From a checkpoint of a small mixture-of-experts model trained on Wikipedia.
Training: a variant of Muon for the experts, 327M tokens, 4996 steps.
Below are experts of layer 7 (counted from 0) of a mixture-of-experts language model. Rows are named router (the router's row for the expert), gate (a neuron's input weights, with its number), up (a neuron's input weights, with its number) and show model dimensions 0-79. Each number is 128 + 32 x the weight over its row's rms, rounded and kept within 0 to 255.
Before each expert's rows: "gets" lists some tokens that make up at least twice as much of what it gets as of all text. This comes from a sample of Wikipedia text that the model never trained on. Tokens count by the router's weight.

# expert 1
gets: "'s", " his", " is a", " a", " their", " its"
router [129  77 142 137 166 132 128 110 147 114  82 135 148 118 143 124 109 109 139 125 128 146  75 141  95 165  95  81 160  92 177 131  62 101 161 142 138  48 178 125 178 121 136 155 142 185 168  99 155 127 142  97  66 120  96  88 144 129  94 120  68 175 135 143  62 103 168 165 138 165 110 208 108 118 135 104 164  56 106 169]
gate0 [105 141 119 113  54 149 139 100 152 158  94 108 120 107  86 133 124 104 159 144 153 118 136  85  96 150  82 158  82 101 186  61 118 151  98  71  92 125 140 120 116 128 220 103 110 187 162 102 153 135 189  92 113 101 131 121 196 164 152 203  79 123 123 113 121 110 158  93 122 109 149 141 134 173  99  79 138 136  75 124]
up0 [154 168 207 132 191 151 158 148 147 116 113  96 183 141 108  72 139  94 142 112 205 109  23  86 133 168 111  76 157 114 167 108 125 112 111  97  95 111 119 114 126 132  96 129 139 180 126 117 189 106 135 174 112  89 120 119 148 102  89 125  82 157  94 116  84 148 118 117 161 142 112 140 102 159 186 112  93 113 138 157]
gate1 [121 144 103  97 108  96 110  96  40 133 101  58 103 139 110 118 155 172 146  58 144 159 144  82 133  80 115  96 137 153 137 112 140 100 111 135 139 129 160 140 130 106 161 106 118 105 187 132 132  96 162  95 166 162 179 154 161  83 183 128 130 165 176 129  93 155 127  88 189 126  98 201 137 140 176  57 137 122 125 160]
up1 [144 121  53 154 133 136 156 145 117 124 120 121 117  95 173 108 126 122 145  62 113  89  96 113 107  91 193  23 125 128 159  96 141 124 123  95 104 163 142 155 123 155 127  72 128 101 113 104 133 146 103 118 176 148 172 116 134  60 134 164 103 170 160 183 140 126 128 127 136 154 132 113 100 119 144 111 132 138 115 200]
gate2 [149 163  91 141 111 119 173 179 126  73 159 137 162 115 158  94 129 101 130 110  73 117  93 116 154 116 155 136 153 148 112 184 154 157 169 144 110 140 219 131 165 150  81 122 118 144 138 115 156 120 139 136  63 143 143  82 111 118 116 147 163 167 145 185  98 135 154 224 187 109 104 189 108 163  77  96 135 111 145 119]
up2 [ 77 137 117 136 157 175 135 151 136 128  92  58 153  81 187  61 173 115 154 142 145 129  93 142 124 157 125 149 131 149 113 143 158 102 109 116  97 123  84 164 139  93  93 138 130 140 129 100 148  88 143 129 184 118 133 111 176  83 176 120  64  94 130 196 104 144 167  94 116 176 184 111 134 118 125 165 153 114  93 125]
gate3 [151 138 119 156 135 163 126 146 199 166 120  90 153 129 128 128 132  95 164 123  79 191 138 131  97 110 190 131 207 159 119 115 143 126  91  64 117 113 165 139 122 169  73 145 105  53 183 107 138 122 127 114 112 105 151 146 131 145 150 139  88 105 144 165 155 109  76 142 159 199  93 190 106 112 171  78 128 129  99 116]
up3 [171 140  75 158  92  74 114 124 149 126 147 192 149 116 149 126 161  80 175 203 154  82  88  99 137 124  53 140 132 101 148 134 113 120 141 135  82 132 131 165 132 161 152 167 133 201 147 143 153 126 141 100 166  88 125 148 133  81 122 120  46 160 190 209 147  81 100  79 177 100 136 179 106 152 104 160 123 149 160 134]
gate4 [100 108 108  88 176  76 127 183 105 161 129 102 122  97 136 117 105 173 149  97 131 158 116 221 129  89 130 224  97 125 154  98  92 117 186 102 109 149 169 100 124 124 124 174 125 111 117 117 139 149 104 191 121 161 104 138 131 163 142 112 135  75 174 182 143 157 137  64  98 145 154 142 145 133  83 100 101  87 162 121]
up4 [132 146  57 139 141 135  89 158 107 150  86 155  44 188 138  77  87 131 113 140 162 124  85 139 103 143  92 171 107 157 164 105  81  67 125 100 115 120 160  97 140 120 128  80 120 148 148 144 117 143  88 155 113 130 125 141 182 140 124 189 137 125 153 154 101 145 121  59 188 143 156 147 140 119 101  34 114 127 116 139]
gate5 [136 140 132 136 134 128  99 110 160  82 142 135 153 167 137 115 120 221 150 117  89 149  82 116 155 123 125  93 119 141 177 140  99 155 148 140 126 143 138  99 129 115  93  36 153 121 101 180 134 136 146 125 174 130 111 100 115 119 221  70 111 147  65 126  93 133 191  92 109 100  97 119 191 181 162 128 170 152 157 201]
up5 [ 51 138 140  98 145 127 124 116 139 177 183 151 123 186 119 166 151  97 178 113 141 121 147  96 132  83 116  95 114 177 102 118 101 105 140 199 132 115  99  99 150 167 136 117 130  85 132 119 169  34 181 110 136 121 166 191 126 135  89 162 143 152 160 124 130 160 145 136  82 123 132 184 140 145 136 105 152 118 135 183]
gate6 [140 162 115 115 137  87  78 185  84  39 132 115  95  99  75 190 154 168 131  99 122 112  84  89 122 105 132 119 185 155  59 137 139 140  85 127 101 126 139 177 134 117  89 105 130 177  99 150 139  93 175 171 204 138 139 217  78  39  79 120 123 145 150 185 186  77 167 102  88 150 122 108 156 128 122  19 146 121 154 114]
up6 [127 113 172  88 156 143 152 148 137 151 146 149 113 120 100  72  77 147 107  94  84 119 100  68 168 111 126  57 115 139 178 104 112 169 110 129 128 157 124 102  81 109 127 153 132 161 121 135 101  45 110 140 171  77 111 151 116 125 100  83 104 147 114 126 130  97 100 151  96  70 107 134 107 143 108 108  89 140 120 117]
gate7 [141 138 140  66 142 125 121 146 169 125 102 123 160 141 155  69 124  99 154 159 109 181 104 191 134 162 130 133 186 136 172 105 150  74 161 148 137 115  86 129 154 181 171 163 164 115 107 121 131 130 103  91  70 137 189 128 128 131 134 148 119 108  77 164 136  83  58 130  65 163 144 110 100 139  88 116  79 115 130 135]
up7 [ 88 145 123  93  99  54 152 160 117 118  92 124 168 129 114 130 117 146  90 145 179 127 140 105 124 178 155  89 151  50 124 148 165 102  98  93 134 117 133 139 146 203 170  45 209 153 180  91 107 142  88  89  85 173 119 186 143  75 114 163 113  99  94 170 128 145 184 174 155  86 107 118 122 135 129 123 139 142 140 109]
gate8 [ 94  82 135 125 131  88 106 136 144  98 202 101  87 141  93 108 133  90  98 124  80 108 110 156  83 109 123  96  90 123 168 120  97 174  85 165 163 162  70  77 125 180  88  84 156 122  98 118 134 124 186 136  73 100  91 114 120 143 127 146 125 147 149 132  71 123  99  88 118 158 121 159 168 138 170 156 153 173 143  84]
up8 [142 134 173 117 190 201  73 110 105 117 139 158  61 140 126 141 128 110  89 156 158 165  97 152 114 149 181 104 122 112 129 102 109 127  98 125 151 120  85 147  81  98 127 118 138 136  56  99  73 176 113 141 115 129 150  78 168 153  68  87 154  61 160  50 161  16 109 142 176 143  78  95 132 112 103 151 153 142 149 127]
gate9 [120 110 155  43 137 125  66  84 117 110 186 118  98  89 121  62 155 129 124  90 127 146 100 191 109 115 134  84  69 145 125  91 115 154 120 124  84 111 185 128 104 114 174 164  91  99 160 152  96 119 184 120 137 136 149 145 170 135 134 107 103 118 123 135 139 134 158 119 129 152 119 102 103  87  98 100 163 119 110 198]
up9 [145  99 144 137 119 138 142 142 153 125 147  43 138  87 133 146 134 177 120 117 143  90 211 119  76 100 133  69 139 128 131 155 133  84 156 112 159  99  99 143  87 171 118 108 144 123 176 154 141 184 154  89 119 192 113 149 173 127 127 132  73 152 165 146 166 135 109 119 112  97  63  88 164  84  70 103 141 132 103  92]
gate10 [144 156 134 111 153  62 208 126 146 109 137 153 152 119 110 158 142  76 126  72 140 162 144 174 146 144  86 160 156 140 161 163  85 102 169 140 150 129 162 114 109 124 183 164  91  86 157  99 135 178  71 112 150 100 191 107 126 107 117  85 116 145 104 130 135 187 138 176 174 105 116 129 166 105 133 137 160 104 146  80]
up10 [170 147  95  90 155 108 145 113  69 119 120 165 142 132 145  96 128 132 145 165 102 109 122 137 141 122  95 171 108 159 141 121  96  94 104 196 145 198 119 107 109 175 125 145  97  78 122  82 123 118 123 121 121 110 128 123 113 111 163 155 162  95 135 137 153 135 113 144  95  50 134 149 140 202 141 166 140 133  98 117]
gate11 [112  57 104 114 111  92 150  65 171 110 190 120 144 107 123 128 152  87 107 140 150 136 122 126  87 168 164 131 161  81 131 138  99 183 117 181 150 143 115 144 145 128 153 129  68 165 110 178 115 128  87 147  78 111 135 103 129 129 144 112 169 175 134 181 139 141  59 121  80 148  89 103 178 103 144 121  79  83 218 166]
up11 [125 132 113 172 135 133 146  48 156 160 153 173 145  91 149  95  95 146 164  61 124 102 107  96 138 202 111 140 128  85 149 147 153 142  85 108 135 114 161 153 141 136 136 116  61 166 155 137 160 197 123 109 150 145  66  69 131 102  85 152  88 140 112 104 168 144 117 171 119 164 168 107 140  94 105 126 139 105 119 188]
gate12 [105 154  78 133 155 130 169  97  87  54 120 120 111 145 106 131 128 108 151 162 148 126 159  74 143 182 142 124 147 146 143 128 117 167 147 130 125  84 134 131 138 126  96 115 123 159 136 131 137  80 120 148 107 119 139 159 108 147 141 133 128 151  80 128  75  85 145 173 167 176 166  95 155 108  77 104 113 154 116 145]
up12 [ 96 137 105 123  99 156 153 122 122 181 126  84  81 100 131 148 170 153 159 107  97 109 103 148 143 198 150 123  77  96 154 127 108 185  99 122 116 155 122 130 139 109 148 136  90 175 121 156 152 106  99 131  92  81 188 160 125 127 100 177 107 125 203  84 134 155 129 131 124 133 103 161  71  59 131 239  94 106  78 169]
gate13 [127 123 115 103  78 149  85  82  84 214  51 115 136  96 109 125 130  88 101 149 167 122  85 133 106 153 159 147 167 190  82 132 153 135 106 119 109 116 150 124 125 131 129 159 169 141 152 151 204  95 155  66  45 128 167 104 113 130 148 134 138 145 161 101 129 191 134  66 115 103 159 155 163 122 107 101 173  98  66 134]
up13 [103  90 106  86 104 164 171 139 154  93 181  87 174 125  91 148 106 136  86 146 179 153 146 116 158 127 139  89 152 198 100 129 116 135 141 133  77 143  65 154 116 158 168 130 106 133 125  98 157 121 165 145 136 140  46 233 136 136  79 148 121 127 126 175 150 125 119 132  83 134  85  82 118 103 117 121  46  95 145 193]
gate14 [ 93 155 163 149  95  96  96 145 155 125 121 180 153 112 114 137 130 111 135 130 175 106 140  64  88 141  99 157 110 149 123  58  88 163  96 105 145 159 140 199 136  92 114  82 139 145 116 128 112 111 130 112  98 176  68  92 152 144 142 140  96 136 175  80 116 114 131 110 208 123 146 179 153 161 113 130 180 161 133 166]
up14 [123 116 195 181 135  96 163  86 102 169 122 126 151 116 128 124 123 182 131 145  90 118 140 186 155 185 141 118 155 180 181 123 190 168  91  95 163  95 147 139 128 125 121  86 103  91  68 125 158  87  81  90 134 159 163  57  99 222 133  45 158 105 168 122 142 125 163 137 139 146 162 121 139 119 192  95 164  92 109 158]
gate15 [162 136 125 111 131  91 160  81 126 115 126 180 102  77 106 110 161 235 104 114 132  98 100 100 105 151 131 104 194 129  74 133  83 131 138 145 110 136 100  96 144 102 128 155  78 123 122 142  78 144 121 132 139  98 166 182 100 135 132 117 206 140 179  53 157 173 113  94  90 162 130 193 108 122  99 140 152 158 138  89]
up15 [150 135  94 107 135 176 108 113  91 123 144 140 139 139 154 126 171 110  95 116 132 168  89 180 145 104 151 143 147 147 149 133  49 103 109 136 115  97  85 113 164 147  40 107  93 116 128 149 168 139 105 215 150 115 134 157 105 124 127 112 102 123 109  70 175 166 204  59  93 136 160 124 112 139 122 134 130  96  64 201]
gate16 [110 138 111 167 112  91 150 107 111 101  88 159 167 134  54 145 134 137 182  92 157  99 130 126 155 121 110 152 196 118 164 138 152 123 163  65 113 163 150 171 166 119  57 179 110 152 114 128 182 119  60 153 118 132 186 129 102 103 156 144 150 107  51 114  87 146  83 148 104 122 127 102 148 146 182 162 112  91 114 197]
up16 [ 76 126  70 147 167 125 115 110 154 148 103 167 196 106 111 172 119 153  57 121 140 112 147  98 159 115 100 132 175  83  64 152 170 104  95 111 147 134 141 160 129 131 123 206 119  99 107 155  90 111 117 132 167 145 154 163  28 164 167 120 164 137 177  70 103 124 142  85 115 145  65 104 148 210 113 108 105 154 165 115]
gate17 [117 121 134  58 117 133 151  74 143 111 121 106 206 106 190 126 132 111 136 141 155 152 117 104 106 143 104 148 120 130 119 152 162 198 120 172 133 167 147 125  85 130 127 151 146 164 141 118 152 151  92  95 121 186  50 214  74  92 154 148 150 163  92 149 103 136 168 128 132 122 134 183 160 143 131  96  95  74 152 147]
up17 [126 168 146  50 105 140 145 128 193 143 150  43 133 132 109  55 134 140 118 126 185 185 138 173 108 149 180 110 110 127 196 158 140  87 158 125 133 143 160  99 135 151 131  91 155 128 170  75 141 105 130 112 125 138 113 101 120 128 115 140 121 139 129  42 170 150  97 125 121 164 141 144 123 128 158 159 127  88  63  99]
gate18 [141 111  72 108 150 144 138  72 140 134 117  89 152 104 131  60 138 197 100 158 125 155 142  95 157 167 198 124 166 176  86 136 143 129 110 130 100 132 147 133 109  96 114  81 140 140 140 196 146  69 118 121  68 126 152 152 105 131 124  92 138 150  98  92 129  67 124  98 151 171 217 141 155 120 116 134 154 133 157 120]
up18 [125  73 122 119 136 149 138 168 138 163 137  75 135  55  54  76 156 110 110 181 142 106 172  98 192 161 142 148 114  91 141 111 152 102 191 108 113 119 179 149  83 120 122 113 115 187 155 152 131  69 136 150 145 133 152 127 128 160 208 131 130 159  73 143  94 124 139 120  36 138 116 152  96 149 104 100 157 134  23 112]
gate19 [ 93 148 129 204  70 104  97 145 182 116 119 144  85 178  89 154  79 157 138 123 177 120 152  93  80 180 128 111 120 161 140 178 169 150 135 116 112 125 115 107 128 144 153 154 154 157 122 108 162  95 167 163 114 179 104 146  66 119  90 151 131 179 143 158 116 175 119 132 128 114 105  78 127 157 114 152 161 106 127 139]
up19 [160 125  94 129 130 119 128  90  81 118 152 125 134 118 138  97 106  87 113 145 189 178 158 128  97 147 152 117 104 197 123  86  98 141  96 118 105 167 109 118 144 116  78 150 148 125 139  96 100  42 128 111  72 130 158  62 122 146 121 126 151 148 127 154 126 138 132 166 107 114  68 141 141 121 138 111 122  85 129 120]
gate20 [142 131 213 158 109 108 151 115 143  98 161 160  83 103 169 111 151 137 117  89 137 106 149  27  90 157 127 115  83 142 144 130 135  84  80 145 153 144 117 147 132  86 137 106 160 130 138  98 107 139 128  90 131  79 121 161 127 137 148 161  95 114 126 107 114  88 117  62 131 194 130  80  32 138 177 108 100 129  91 156]
up20 [138 132 138 126 110  80 140 107  95 128  98 124 147 137 104 167 131 106 123 121 179 137 178 117 186  86  72 146  85 121 169 134 140  52 177 111 106 160 154 159 160  89  91 114 145  83 146 141 124 114 183 131 150 106 120  67  79 108 159 154  85  81 117 134 152 109 169 170 145 127 154 114 138 141 115 175 171 133 114 138]